{
  "num_hidden_layers": 14,
  "d_expert": 32,
  "init_std_router": 0.0334,
  "learning_rate": 0.00149,
  "beta1": 0.95
}
Below are experts of layer 6 (counted from 0) of a mixture-of-experts language model. Rows are named router (the router's row for the expert), down (a neuron's output weights, with its number) and show model dimensions 128-255. Each number is 500 + 50 x the weight over its row's rms, rounded and kept within 0 to 999. Numbers have three digits each.
After each expert's rows: "comes before" lists some tokens at least twice as common just after its tokens as in all text. This comes from a sample of Wikipedia text that the model never trained on. Tokens count by the router's weight.

# expert 113
router:447459551575471451494497447473579531542537523536480512544498459555570453489523464540400537557521531578491530499469510411541572568538563438406512442518490492527560519402479480527536465422402478505568598534540517442504531548462472363623533498472442464504581460486514495544419444483456507478533522469509507501446494622536496461597531499467549512537569435476475439523449516491485573485512
down0:477468579490505502509489404517533611540464503433525436511479570555475491495508542560438441446460464510525466451475464611478535575523599481555563572526589516395502516410555447535395394479508531525472483533596498467478515426459470492466499525493539469531537555610441530521515510395558472534537485479503523464514510506525521495550573430466602453494484476494473380412563518460395467480551
down1:425455483524554505562444482453407460522437434486474476575480413436423494450539485513488503466418460451466513456461482490566448425510459399490602529468469453604513465431384501583463583515525467427443554487516598524580597588481544453523559458495446473490456533524597499519519500571531474488572466404513540475516465536560469523465488488445490485498580457519410488430521523451533505583494
down2:521499431461480472527548537571557511522523539555441496500482449381523566499527586486551503519462572442474467533428498446451490540457528550527497399481455558461516559469439442453474488520526508408555415417495480400515539428455513504450609460468492491499518465510504486554456531519453488498498506469555471585454474421534514541376437581494515501444444506484555538519581484444608507580566
down3:491505473466518477510489495526429407519568495478437479507448404539550418598495392474458446521522515454456489491521570579557508540431411521424454537591459497548478595563452478439460625554497534487550538609540512522555559525502515443518533480458517600498474519507423483514587470418538419434568468538412498500545499488498561409462500448472451440467442495443485461511528503540462513597432
down4:515507545484485445519415529441455387538569506541485460495443531605425536421491541443527478519496497520521484550486419382507542480491511534486429542496488477472551517499502584483526526489520479488562495501530515533504524496377437491448540455441482501547511487454433483544455582517483447534490420490501552574512444486485541530450515539418554606551580534488497584387598514477546542407506
down5:549502495511508488483466481449517534456544574497494563500426511475556474399489582427563580427576503506469509500475576463516389438443446499528532546459539441453492564530586598556520549579565472519462459502526499476452557529502550486479553489559553460502561549510506445408466540551469520489464529534461514406472442662531517549435525517492525562602491378512544533530432523505536467455549
down6:461608464412521566422540531528487553475469506523450428467584401460524446656541528474493513404506574527522427532419555533497534511484458446463561473570434523488548522539551421601547520432525561572563432462435537562600448521471446477455478512492603507446410542559493520505475503476505493578559493516447465410554529437476483485455548497541538491504482581582435458409492423482536460476457
comes before: " been", " a", " to", " the", " in", " be"

# expert 44
router:409583510591570426514489472489487524507510483507515528568527569506541454380537455511447560500532572600491514464493476479540551456577539518439543567511463477488595542524472400561537520460475525508512520487554488485473553466412506433493574364573552524488518486454518520555437513535469392484466449434448402499471522504512551473554501576508611522543482530575451483518500456436506501516527
down0:439499459455502482499388532517465526490479527457496471506428474526614424499514505578535449506503494514583546549492611423485428453598506509462445537484471504501512509409505389516577489483422514498482514473492465473512575507404452407512420519495515528488424449480594526462516534559632493541463482553524541548440552552612523491476435499528479513506387504470477462459515597460464558536474
down1:482497527567497584487459551566450522491501480518561476531585583452505559446570588474502421440473563523518497464525511479475602498545506493446537526518523479487560471541469471579427441486397477457528583516515467470505493494487481579527502506501549554467523551500523455550553431431535519425513413379522446451422591480474545491563401589572473537486508570484490462453495505494465511477569
down2:530475530552553521565478558511538609495447532478471535519437535482476459588549519517540474470497519495477477463525551563498382466483496483497534496448523483490533523504586510525587490532599442501585476454495488431415512525509426545488537467567511495473532563485441404506447502493488500409479492465506519488427530440535555539575508526529575437521497575486495447443571482522500455492454
down3:435384484509546499468420419563505531440514479479494469515473529478515519619577530603607447476525458508447451450521479517524500539489490523497521497520540425460436495456552544525414496481425490501451625514461459497500478485554536482489511491492495610472494535527463487511489510426464481478419501436424427504518439477543468587437492500488537528465427561505522576556456553467483499472481
down4:524439487535530498445454506438467438510548563618526536542492553427522518404476542481579599546478474442541470545493465501494498455463558453410538414572563454517441478575534576418516505520501534535461540356466557504432501405414548559502518462447424526436513605549471518535541536447490492586527617525410512528519435528586457461485534476456506553501533644466404545549396426502524453464551
down5:553424433476419429554512535481520507545505547558529561437559511423451549434504505501598502612495509523507465459431484570468533514525453458502596525443490488474489444443567454508525570501433450584540499481437482533511512412417513472491543520544566534534454445505613559471438496512368549514501490524509447578599512577407503453442448541484473515479511496449377495549508470311569536462566
down6:482472553503525427488391399530440510547484539560573481515487487514480472520541517510548481532628489459541567536528485447556529475517543479536521501454497514632575543548436566455479584408504548561489580474507548415529483525410445497524441510491517468504435554446525513441561531462535512461447497473563500414479443534489540546461589527643472584492542515522500519590521546482486530466480
comes before: " ", "\n", " (", " —", " W", " Chevrolet"

# expert 61
router:358556500564442467466443507419556460514588434534530536533548523539519502516559469444463434504515572603524575527419480438554522525482488501454572425463507451544477480463481411487585511561509422486537575457459540432550502501445507459598538529447463468485524500611517480466509560389433523474469482565443533566490505493567385485573571532533522579479524420602442533478513481491513466521534
down0:614476518484468460490485539530528567441444529516558504538483490484556570465582429542493529507564487564521486553473499490461454505427511419518577460497495431568521477353552469648612562555464491523510459544384480504558587474476502559493487540486491436476492553567476443476413654557487431508505531483612511514473507525453520586591517475587495520528503468523435472520509492488494556419484
down1:469501544428470559457492560532566580394394454487519467502468422532440499612566482504519506505485501436557454473455483562527531443498569485511512495484472501564435529506477455500517473392512502494455522539533475486482512495540550500470466443493456501499471519498623525574545562530433446526427490452571528465522494483418453568435457521410504449425431486573472478415528501516450552544442
down2:508432559596505520481477537502458539482609501548504559502486502501516515557535573500591423579443473498547388435453565507465521532428543601486479541559471440537472562432460576451449577463476477470428470544445445508543505487458535478496510475505478535419457582486463506554494428566457517444490525476498442531471571430483452466482462457516368413531397493475450424472472485495430473535547
down3:503499484574440443510464474523517435414541451457471559525493644537541440467453555531590464523523528388496525423510459504551481467414563489507396504554520535560527568527489455458510561473484530433515441405577445480523430535530556594522484363520430507455482463489515524430504478583597466463497491509439511556591544585469515443509543481490534532540522445501473534594468532479434461557477
down4:508479563540547481475585526492437545470546596515456551519464387560477523496529406535466604553460542474515466515537480469485456501452495473505517548478493478545439592508520528512495523478520532490518451509559473473553464474529522539462524463551564523445453525424498510395500548577505473550432518448455512448524475430486529473441458583548494587605476563508460442538552491467539566518511
down5:474513474507498461566453463424480514510479568464567554491424535469452498413438509493511434403500469420455508516475504489487536477549515539579415563505453541618383583464491516486441402427552560428490511522526496454435480466509430495465580406531450454559417480526545517538470460543517536465462542553566497519528483485489546450531458462567536464440455520466457480618656522468458489494511
down6:458496493528562411512530531516569505557561382456472555403553515532518567505529528449492510478482531493463555528506538460494540423531485579491430515485470463435447487491446535451406439496513490505482515448493515538531388482503545399567491504500484407542473481559419537476541486472425508439447552583442450528485505419541461514469464434437373456449550508515446488475533491410593410439562
comes before: " of", "s", " to", "ed", "ing", " in"

# expert 31
router:467568561543430506487454415458503417476540521457478551464603500581574520476572455495438555521562492579530493508470509558550531523501556407475546441439488467567601608508527479510650532489496460588510559563593557486461556484473437462537469389455475501480584418516562542565478561527530454564453458439468431510515548541515495490544569512478565494477463456518489443480455498492429485500522
down0:587524418524495495508469463598446504485490556509582492557475529485537462591532476495552548503529571591538543492540592505524423567435514511441476528555502526533511565375562506470551427486500462577484466539501449527471491482573493567495581443496500491487409497554497503519447529448520519451491469475478558463493559628460653469443525464518579476499560505477553511402473541467495512506558
down1:593461435504452500487472495602505494509432549467563475414430484510543526521486433472473563451461503498563460541478604553479532573514517438466511541522537510577522591513523386488463529370458575537474413430516484459433432538530489502556480434482490459533422496456447571480598516482572465507446554517544551525552523536441525487519410441473463529506466500464547615545512513409508502398366
down2:489541441523478452542511514514515573480480472506543440483423513510469491492465535490497529537492525543392640510536463449491504517501488472580532547631527515549422531593526585567517559455485520581509426460413512554468505437447539368535451482552499497503594484478487547546469436487459447430570522557550438522632558519490569499596460479517502476527434481370535478539539520462492527507483
down3:466555498498494474545454388517473476461457533585392538583590501501513465504488604525535559496528407442597542556516505487490582575362520493504464484505534517486491513499536564507417567504428555518555550530506444470464567459533567493413515506551521506495474474495530528470488562469454580489524495443565588493593450528499431495494548555540529475550536490459509408498567461424515448378473
down4:528566477502465503539472546460485488543577515470524588454480481481515608578516468452578483479456611517570458451509496597420526443530449490501498484430430425427494519403442400537473399524538460519507433452508520493504563552587526502505534537531448453475507462412430571474529424472591527484506537467484526543465487538544629524455492534553446582450477487450478498445559477547512481412515
down5:460510450443511473514436536542437486444499449526513602511459531498532470484461480524556640516436572469497497476454492537441493391454474523512503452487499418494452530502468582394520512525466519509450525488567533477560499507408582384543532468471548466505466524533540447542454484486563524491519511558496503503505538471496471479504479466551483524508435497560527524502497466510604490484370
down6:526451450497490480547487532509527515553465488532488398518481527549402482581517561447500472490586469594457470530486559566542535565569533536432474427480546520531499603563394475536454454398411573491389450457535443454477404616535587484505545508498569499477546461567500487479460426450498474466454536409457541538483539506487486497492483609523577490524455538589552478467440425535542469507499
comes before: " ", "\n", " —", " +", " –", " −"

# expert 13
router:368502529535507454499494480409533456494609474517596546522519518475577417481501491503420573509514559508492498509392401469554496538502499564408493442449444499573534495489493514569537576507494541564528537448585519479504548521363485480514512413460529498467500495511464532511454495407450430586530473503409404533443616541563425509501463532525547559488501400540540529539469520433494554526548
down0:538435375492469545513488497529555555492465544453561434468509522496585524471466391513581426528535537636534511558557501383497484428441415462467589504507472495503431520410470539510541469463414453482472511484489526520571567534543518527539495516504413534476568539519557422519422521537458462421419532499480497435462515479425423530605484543547521553538591519457518421539502496502590585379545
down1:449512423509460508453538498523535479545423447441532549506517411516458555438552579452544531470470535448470446514455489443427536422546633609460427565388563487568461586571479444571435486470438585427519466475471480551454509428563514452548471458473561433604538487504465481596537599471592510533517435483503458526533544583425437541450429541430499475444544501485487510491536520449543486499549
down2:581577416508439444501535507540437465516508564470464518531492421505540424485455532461486469542485585457487535411506447525475558456491524505536439462450599435581491487400578564548510500530476520513575455510579517487546517519521540528434493577408538562491530510596450554557560500522481468432494477430447479474502514504547454568543544418426494495508544512543507471514495509528479405470512
down3:529477518511466444455463503495457558474445406469465503509417506421480434525583514551460483529477460464491552431416407541502435508505482500485468568512462538563558489377476544524506549520491503588427464452425487477495489539397474456496443530506539451463506492496467486589567487546457417576467563445462543498488510518559486481460440471583465462457459492431382510477528534454500449430494
down4:457469445583480518516461481471485568376515451477458481532502667518491492597470528397493480531555469514557503449469531534503447412464509463509482527526439450530537582447542544528478519521476472447480381530460542377521490582554483501478524512426540451504553538635478372469525445444514495424508575459475473502504512513526598518455456463540439498507489519531526524469407571480508426469543
down5:436515507479481419461490476545512436499526460459430558514512494516439508479521441442516449505398504523437490516516534519387410403435472487490458538539587493465532520523471472492458485430489473447460516565561509507512594462503552514447482461458410511530573484486551503555512455432496586510415507627519445533479478461504437532538511494508419486550419458509469503568410528551397461524497
down6:499488488493409505527511476592495526486482447487510543487527507481476496602518555511530451516490479458494554449466469493493515543442461444543533401516482448472451447453521403594540536544521547428505494569445431527500497534427505577555435537592483522506536400554564457465426456521487488542513511512563475506616525506506527575498466537434489510531554475596462534522443447467544452538475
comes before: " of", "s", ",", " was", ".", " is"

# expert 39
router:521500608500519477487471416454431510481524567398557525535488508562582438378625472431528477545478486583542477551448414491513482546501506469488572507396430433490507542450517486575564533520465509523559517442538447555456530400533392475552541524476541458486538462576550591478407543515430444585495394503423523492480514601491456410442562552477562476460551427547483525553574444523542615456532
down0:559473523550426512477535412531462555415560536419516416520506452508567545624446639459544533517432552532488559506473558419502530567522543461572476375453572551477546540514454498469512494446409484456417400543506531494469481532420505569444490526516491592450536538432483461411441506375457511462412579371488533442452393570553473514459444530384490492520541490487484524481574511493559539673414
down1:467558506517508493527516421475439463535409443484507506469411510465543409429400479489453574469528470531497461551426572523478551552522437465537468615534535483517546528466401473477471528489478525535450497557541556500524522575451533494544550580489428481454465507500524394504555468471439473420319466598546400515487510498542519486419566485526589545524524549573468477413516477523511623505534
down2:552433381473550542592561463598499402471508495482443492575501485503480497464504546430498493510542446479515569491488419504471466606461545513481507558555486524541540376478466531432439518504436526374409560443487547478491513462483579489453368455489543556589552437430477444530510486532562511418499478472530586560511519502541389511472524541462411443543512493529459529432522427598502479434553
down3:580513436559469509411519480557467538519511561578514475553476385558644466510463464464502598583433486487363558457528471458485599541557503414479554450484451502503381504430583434421453536510474482510514458454479412507566492402526457503419522486583606529556569428584508556432527558484490550463489552560577476568492501493545488554493571470479524449572469459484596542488573543519631548454456
down4:551551460531558568546510481486470524484421525421456490439420456521566536437445462495525557540442487552531576548506530470373525576502562533490574504481495534484515447407545448530479487533441478451443508524527490510475543452461410453534469463485529561520509599446475436520544456401471525539558444412514567473431510459472586474480444426489574514516341550468528542506528447440589516518485
down5:480514503564553463430477525432615510510492559540420425522511543501514428515485505513533444562413520528490484511578466465570395590548506523610485497513428411509526536481371553432555460621567477398493575512499513582488520416459495443480507486533434388374551459511480521558558539446490537480484444554512498480503528608552516561471481593519410413583526508487475518583483541498415565438536
down6:455541459536664556519452477518439525515455566580572463526338511483554467546522438534535509598466573415549506496635568538486500444500520480509535425608531606467548607469509490467427478520538419374471496475501597511561581496414513486525515499519540476485518443511457454569523545481497428601535478423493559510491512531543537503486520502501509465509498504490425512471504489571532502515467
comes before: "2", "1", "0", "9", "3", "8"

# expert 45
router:516561579613492433438425512428479371524533503474518483477448510445563419446528442482426537560468508587467606467552456409564547574470518501507526489472476500597552510445483386548499568542466465547566560539516539463555560474449466505500496404530489494440623510541556537560428541454514451515541520455446509530493482482494484502550526545472498468487532416494448534510450452424470572601525
down0:507582513466482506539498500444528531471478592579571489443536401540536488510473388533595452527536501539536499474489455439525461545459626557478475469469537513474540508529526454481466466456421490474425513553548467535523498387420485596538533522579484471522446467552466510519489483485528619496485501459396490607487476534449461442496526599507472594535554509487588456533515528526463519437459
down1:585513491606590448466416569481504442425499454549495487500463531437581436478472514484549417482556381409493517503473523383404486584467433541552510480494494454572585473506578456534485511514522565470453557518507532505562542586475533492531488437435545427480416560545515556475425514498438529434526538530474516481459560444548541543456542404564505473515529503474455470526441467448481418580501
down2:409449431463478572493447470484373509543475503531563410514520383489535467569430542399458473522533512511528499433442507560492495484499543529540494489547482484542452492478527539490500530497521480511504456534479520491602545588472561569545482477519499444540490428516478442441597544454514475510515517512415484461464516468508444487439481463482469461411480443504355473407468549464568467464457
down3:418581454568529517506494455399506446590479525529451566530528448487501438463538427466469608399504500548470571542516594443497483532597403405479520617509531375506511567505542588484485483531482504503480540498492532497501470475490483508557543515516511485575433470440473514485531562581534407520481490466530493427486396544467499517551530439514402553472470511449572439485566461454539483504430
down4:441540451400511569564507443588540521563457482456490469540582429456563559517478493465515496481587529529483540489552544478485561452455544482524510536477416473451537441572518381413536456452595691515445472597501485502598513539478466479490479529472475540532594444504441436564487533514573464517534484518477457434440504471383472524469455402488535553491447558502495437478545503552420512530492
down5:442539510537494506457569536490536439561387450462547579503604528524603494481485545502562473543477539438515608484477520423503637496540571506520465473528452546538431451489507502462522449468432442590591448506481462571565426448504415538468545534541565555463497451572411555496562477506501496560560463519595550556462482455509526468546468516529431546500420508562575590509491501579535504600525
down6:493435603463497471477665429513435497524568578424506488420444503452441521453520489479514514477549415482490529493502466450550518464521452499454514508455561542550562431480567531491462532548419518512489559540514497461476569413385427387525555406613443439472528514445547476575529494591426511492539447435514434597368446533469517475465545538503481534501441519443567538351470500430512578517488
comes before: "s", " to", " in", "ing", "ed", " by"

# expert 69
router:461643502515455465419454435531560438465528565451575568531571585525596376459512433544504515545555501614486543507395432458518472530549545567462488490480392465468506459388501499610542524475462540545524527498568501550564576472478428504542521430550435397483564442568554547566509484442436527609547497512458500571499573512529476483627523595454516576557555492558481520474469435471440505575479
down0:510449463516513541504536483507454505582511469557437508559469414561449593507429486466473511393513452476445612471516410520480479451399530597481539469501476524495516457483549552506524494566523509553618537556532547639503632433506463480499438474543531498489536513520540441466446561437473495498519555416464583462576525520414582460533556391426502492528475578490476540616431513548541473559477
down1:436518394576498474498455542468478505485529386492579533565436467524408517489444489544542442476498494545473517514521524512476480559474504462511383564555560594503421494459498473468543400428434463456509427530476501531460414489501567494499450518461504508503477643499412509547577443469477544381583483504390448459520454410493486497428433519528421447513462428506495500449417601530493496509527
down2:469514494572617529524532532468543496511504508453528443540536516549539467545494461485453488524577672457392473479587519495410525485502466499503560510494490496504445467468580471534458458499436420545488463532472462445484412487423542512471558464442556498470549558529583529327478514568482485531520485500567539523474480526505625673533508565536548487473577440496476478528395519551499369455555
down3:425575555458568483512463570548458403446462468600541474480538496500633494505408503534452579559426537500574486485524444515423534387491501527494491517529491532464465518592433461548538550540540523579474601485534529546497519485510667508467517622501510575412456423472523606511549506475480496502499512513456492571415531538429446491473513504490574511515518535548513513507576442437422413470491
down4:582482519460436460532515469501526442492514498568523514500529424469574466436509457507607477555525584445465460508472437560498506506562488538540410451499433595509413530488479555525540386565452543463439585495473573520520519465448475444461517523529468536488529425501547396528538599477497578627569484555558491569536507480448488447480474492478488596399467422478556582523484568489445488545538
down5:482616488558558542544386488515539509502559385473484486417441642502526510496456481522466479542439500499415486421501524459460469534457421435537533598454588502509470508549419490514528584535439479517523522552479449441417540547520568456483520499547469525446543497465527579400480498410455437470266483538594385531524520426590484458540484543586537523485485419537479416504387466502441473509493
down6:448527512543545501660437467487561501545396475501411486506498526440527418565518426413499474471462583502452448518560546569508535494543562441571428504533531425498501524501418503469460476519541547519408532587451454430612472558421534457492515563382452477461506454516537503520455551489471461350427525462469517552463551405476521493497487500583495492519485475532527527565581429499425514454570
comes before: "0", "1", " the", "2", ";", "6"

# expert 77
router:548517530438473446487442439458502465405584561481503469490574482559501470425556467441496492549530496557518507471526463526487551519568567456453501501481508434504486566462499493463544619489432538466559474430544584570568561444520475506510488438516567449495548566646586493504429568479451455545508494515479519509508526455473500458505519515412536555505502484597497520575575460533550576468596
down0:511554446519518585494477591573494570487545445480431438519550455468420460469432458538506471511541525636457475511494513586433501519473449410436498562484526493514491444442443477501476485563502432514520494584514494518541559474366461491417575510484418533482509478536467503532504407444559456567537507448461511556463554495416450439542526490542495464518606422582525458476479440452499481433562
down1:452355484397556448422480517541465490452457503495417510573484433497490495501455499481382472467582539531506442558486499454430441432476500393446499490484465490472512513560522407570506439524548506511381594395588434530538490515520442471514524488548397492449490489498460511495469525555549467557471466518567522404547530430497436552445511495488587518520605518548535532510600488525490562511480
down2:521523535481494456515430432537489491543504478624534519446434459618534543495515513490491537433565441457480368546491495491477534542617485504523455511481459589540553534604514547604597557451548540504422488674512550532521488469440433559527400462506484464476495521518445413584457567484534572575467440465460509468501541515425519564495530542482462450500559389508504508482439473503454596482488
down3:474473425442603443561477502523436547507469488453586488482522543558549518389503544512530500432539448505491409611471597438439529505558492588457592479375495510515524484482471455571507431480493589495540490435363467429577529491500396538500421510504535541489522559343504508511547498511448501451524496547516515499496391482535498390586507519557563498456529544507499491466496468470380377511521
down4:493444530493482528422521450481488592580404482536499408594548484466480499492544485498512468594468510473399458452475510522454532534484518536505453524426578450523567535482530502497580478475501486447528559506535544505493522472477489606526477571566560496502525569533461605496551506454591544542464496519515537484538459536463507496589518471464561505421472510506469508478509435481492551511488
down5:464604457465514415580492452457476593554446521530542517459425555549500483482522493560534423556494482464449527505425560559537490456529492461533512583587519450450456493510490546455471552445511494613557537516525461477440510480424452515549532535455503451536512442444484490514528442565512525613551430499558419462502537447468599643493456411506472562494454524534483621552516526531545502619484
down6:411489571453439419480478544475505481570618474633535529485441508468524508453542525390486528588409484529504439386534498505521540513509464528512439439462487450429499432589418473504487539483427460511469467631564519540516482529425549448496498538515461505544508458440464479448455485544536462463453472531547539505463520625487564527419592576584495436405497482385571440500516514524540512518516
comes before: " ", "1", "2", "9", "aged", "age"

# expert 71
router:508559531529483499476485507405511475512542470496499554561498616587580508504582452548525526515535507550670571596517529375500537522563527466429540530472433477543483467430555440577512491518500502484543521558553575571503568529420446492529533436466475476439485433497508477488459546419478512609568454476457483522445553459551409484531503542577491526438523514500480429508541450490522556553514
down0:576459505480406478531587543476408494437551526407517461528564484502490524509519525452483478530464564556469581522454453483489505455539596569560555599521528448500517542496505398499513492509505487454499461542592509569521466526551465502520436556531510425481467440522464445490516566511494507546437495564517464442528580502572451536485548568541445526548392475540480534435428479469554594469639
down1:477526519469462478488530501419419540500505461604516457452530565448514554479521489621480425532447544627533464485479341488550648469395453481477487477479546460568515529464547468450464453469498518541506577500599485520504430494520513433458480422473474564494466571519525504468570508455511452442475596568510520554488455482556487494477454434492507483490450510509486520413510578572506537476420
down2:464510471445524468510362483476477547479536459504496471452548571460501562507510514531539541478413520447542558448491499487492644480590525525456499539450379494454493433530525455594627523424470520495523506544512470416484565436515540495548592540494500357530486561478526427528520416586529464423508480525545578481558440517523555491523491446520466479430452419593460367460426547448516465470481
down3:528554490447523536576511479437558511419466422576593554521470373498510515614453535511496582525499575466508531483519434500476385450409529494429560511527545590585509485540497552383465589525546443506517513535552608399443500381531515487485481505395452491547522552509471520512429457426444521520411493534476557495411578499484508537467422430545471541440510475524516404500529470459435443494516
down4:477430496482410527549645532534505572532501547513558429482480478578536460478534521443488482482484560469578490535443452515406531621548493463518491398484522485477479442467524504507506554542568460512450514574465473469507505669461444538529412511496591563507500463497546468430462597452537480583517451600568495404480479473459583520484477490465583491552568498431517390502556451472460507478467
down5:504419548504460553348477447501492528471528500499490457477535517531514523332491346478493440464529525471511441493536504552517524468596519524597519489522469608522473494544574587492345549435463526532447434463563597491487558455479567437499488549529528494493453460446468567555535477456436469502553473537567484571605459553486459547475495553513489568582415475542488569550456515572492454515578
down6:479529535477532506498519491547459552443497488557473503628556563497449491554444536481524470405556572449482479562426451520513489503557494525526515460504519527595546482483455509458538553422489460460560394530467571490495495512513546483495427522512500509457467475526642504519467424507495577529412453568511458541573565617488499507526461437517515464628486498497471536572454544507436506539543
comes before: "9", "0", "8", "2", "5", "3"

# expert 125
router:479485505542567515446500479414530462505536567473529509556502607530537446394460490540486477511486546579512483508510535463537565499496550431450567535502512455574487518515507431575552560512451405544501479433513511470504547473417456466503543484467481474442587551475569520528447535499474449530436526406521481511383523506549550507576516514494509542499488436552432441506483465555467532537465
down0:435476480464543438456504542388442494451478404492545535509507524498525475500489541434445478458531476518545580441539531534466444552512523495534460542441601455569458347455476488476489527448558508450469475406455395505597514615458569440522566464487491426537416508483507497510548449502532519458501469548524423421473518481508399515419508433539473479483450552542561457490527420567536528504537
down1:503492459524468471415552491407542410447458462500438533421468449496496532473594433432476448439480538520615489399450442567500494511453445493505560501404508533534459504518618510442462499578493618489446598419535524530541529495594580575438394457458471450583448514531476475444534496522645553489514503520504438538562503551567398496479488552428464521501453462510511565529501482513481443531504
down2:527553516464502537478492544502483493561476572512416442498529419556429547461483501483530535438468526557510427505576542489478546507531575488458515508515478423480463508518528545516524488539485472421491438491447602428531556559614588535531493419531562560492465573493507440486515568474483417536531511450569527423522525570419536588477533471481434386502431501497512499489426466561468488497442
down3:509606483535585432551437454479496561480459506471515528495456515542535567504517535531518415462543478514474507423569508486559469465573482498482450499481495522514449572556515378532465500384497491567495498590465458580572564503527489535504443480479514420551500560485471458529497462559519512508470505455417510431561486585514441483567489414455594558456392545509551527534504442468482487525387
down4:435550520490572489586493513489594568541495467434433621549463599567400479552474506553437440533550468425448517600480576463500444469498502437511528450490522557456460446551498422510523466534472491458489543383477469569559438562462495490433513542594545478511494509508512472447534434520460538513558462609541468417472472507568617473528517479456466428465466382592508414560523473423555497562379
down5:465491529502468426514482482487533452553540504502536469379468509440522536544480527425443465562513520552415546529517449544582587507584524443496463492440514492552489433480454439583476549509407430497462478491497468467479425516530508443531529488499406474451466508603472548523523579457496396523456517474618491520605641536476377429551595521500549501567529468491442468457428385561559613459479
down6:480489526507516482542581540523593450600556458580441437469463550532543566489462516483411592519506604531525493552446568475407458487452512484517585505503517595509476463593566491566550477502462595570544525344532517455481524472508386470518475461524498572491482547512483553551474535453464524528485518544464513527510483479477531571579597489527559464520550444468515453512489500477499504489442
comes before: " ", "\n", " The", " \"", " In", " A"

# expert 58
router:483519561510512459462416457443541443462473609420521550632601502445540404443499437534448468534554514508548489472455468522588534540537491530456507523432525467496544499467570472548526527515493487491576495525558565536463511467475422438444571453431518471493515480662557566574376492492432585595571489458454514515509574449476495459612509489509605500485530463584469424476568532483483500498479
down0:423491563426505489560468532452598532408518479492555446554499472505488433423431427528427402499605490479490517570556471555528560496551528455497536563499575516535516523539527546479495478503596404587413504576575501536517537589479537404562459374438465411458553524567466467493560491482525545620437580407465507462446519524565544502528550487440571504472488466489523461544511534458578528581601
down1:654494466509388419455419498468458537481446527540382591421529448521463488524477452498568571426480476554420476537534508519497460503492487492598568553470426483454521587496508480463516521568420505540545462463504502501480444560554529607476386574529475484529548498527482506465450585433453559402497518462465513567534512520490494441497494502443484568550472413486441551442383532438476533473450
down2:494513599409499450474527458478507480612456536461467513515508481495531534489512528472450558554491475531475533525525513444514495525481481449455497510499535468432511513459460481587580392490408553538460464493549489549497458453489463534609439492510565473557504482482503514496480539433505458542529544488577516533541511513510451527627540476492579543563582551517409517486567474560399461533481
down3:446553517513396541473529552477518489428499455507543430572536460524479514503485468463506561550487527461404442448498578543484482460467541572577547460477548490507507405543474493546443597378558502576545437434466527536575477487496473463591594521564556486479497506544429524481476563427531468521551524557519476467487496561530463535435502392504529501487529510468505527562470605430527465510551
down4:538405511535403527513540587558540506447458530434474474421496455572474466527497508519458466484472532533502488443459506480559501565534426563457483538491574463515472474526461546472458437533482469486469450510463468422464595494458493449521489431478592541543512513432501399504522420482510499560444546476526412531497551543457501516547563473407499423464505518467580520564538536465495460439513
down5:461389550452543469386540559546550569561371496426518599481480479602489466402465487450464551478580500527416490478500529504542470497488467474557460571578500550505441494447457521458455381457545619468453438455579527574452508549509494516345548420526487467583587468459495461400488500590451440525605507526449512431508424502466546480519489476473498446372496497526476544533532501516499494571464
down6:578511536488478509524455501589488506439502539447468527574574523464439529604455473533535444497466556508532478478487529494518473470432521506545471471410447485522541531535394466494485550457513380487499514514509519483443555484486468412462477441442390517534536524404485426575497579497492544458520518515548474485438526493589547525575531457419472600548527669498477464517469520527431498537385
comes before: " ", " a", " been", " Succeed", " \"", " Title"

# expert 19
router:490528525514467507494503442485578477445524486494574565592559485519546465505533490514449454502505527533560524563476466443523563509489527520524508485479529481503529522431482454489577491487462445524532518510510490451464476460482502472503549436419426522455528539530550599560446618524415455564479429478465436524505540553598499439510466507558562536493506456506454394543480505470521497604613
down0:527410448580499434531502470425507393504536517549386508538445551570452508546429486463454426538600466557471536482438418560537520509471518418439444497478452458454466490507602532508546578518428514464444544542536572483490533495386566404454574506509438552501482562569497470501504420574515622496518555448513510570423404592435399519496481466533410500580494440461528527602494488504484575511473
down1:510395551467475476473530523421494474450491456466505457600514492537556548495553542482461457498482418525674432605575440516482443549461439477566418488581527534489449482475461548508479415542508558527470426453508464530512598540503533573470480485463521555470557463465628502487541517475550425569508488531481456507549557545469527491524471453381405492443475538535496492545473490435486446579426
down2:461534462455518421588513474539477492520437529462564474527510507601440479463444560492558476476510506470522453503527509469484502496450466523475496578533574509560470431613478423506517507449547406494438550538440418431590513571481491453482549500424503532483531471496566511465549511392561491518521476475459387494525428486448569487495526451436501461468508493498531509559495515502489574479532
down3:526600450567467555524538539546500551572489552564489524447530383534557531503543511482657550469564566507349502468504451539457481497422565490589505469518546454512546438453521480529502501556539490569534500432531504490457520485466418531439434493475585565503630536456542464555442609505501540535503544505463528476542535538508607531509513425507532509553505428519435519441368489581411452419506
down4:475462512491514414480471449609463438542481433445541510472549479482475520479518489523458446524458505509499508527634482553480513588470415474422459547554397498443482477467531472486494416442478427445469612480449455485440576486425535543425469509500516484479503477501477534523477531536524499517602491565491503568535517512477400522508435488566557541464566442535522481514442513421494468570582
down5:521553398553556548514544484467521420496474550524476500467509522539446480408493507558570555566511600402578563489534527585473530451525517476528506397535433507427560514490528446466541513521560492543508496581548523484517431603567479395562420544469523545559480461447528547657503522557385424542495410470471568487493518608506444556490494473517501529578594481482480513575415451512440453504450
down6:524457468553454474526488467515553475540508531500519465464458476439589452679444540399495582454473459490503540517534445505413523535458456521491447505571396564472477477471540412529480453552504561563535515513488529456500524481557583575510482501514528558533522474507523455403530467448524491436487559456560552507559454485492405521521445487488452457411519517516589529598393457591467520550526
comes before: " ", " a", " not", " also", " an", "---|---|---|---|"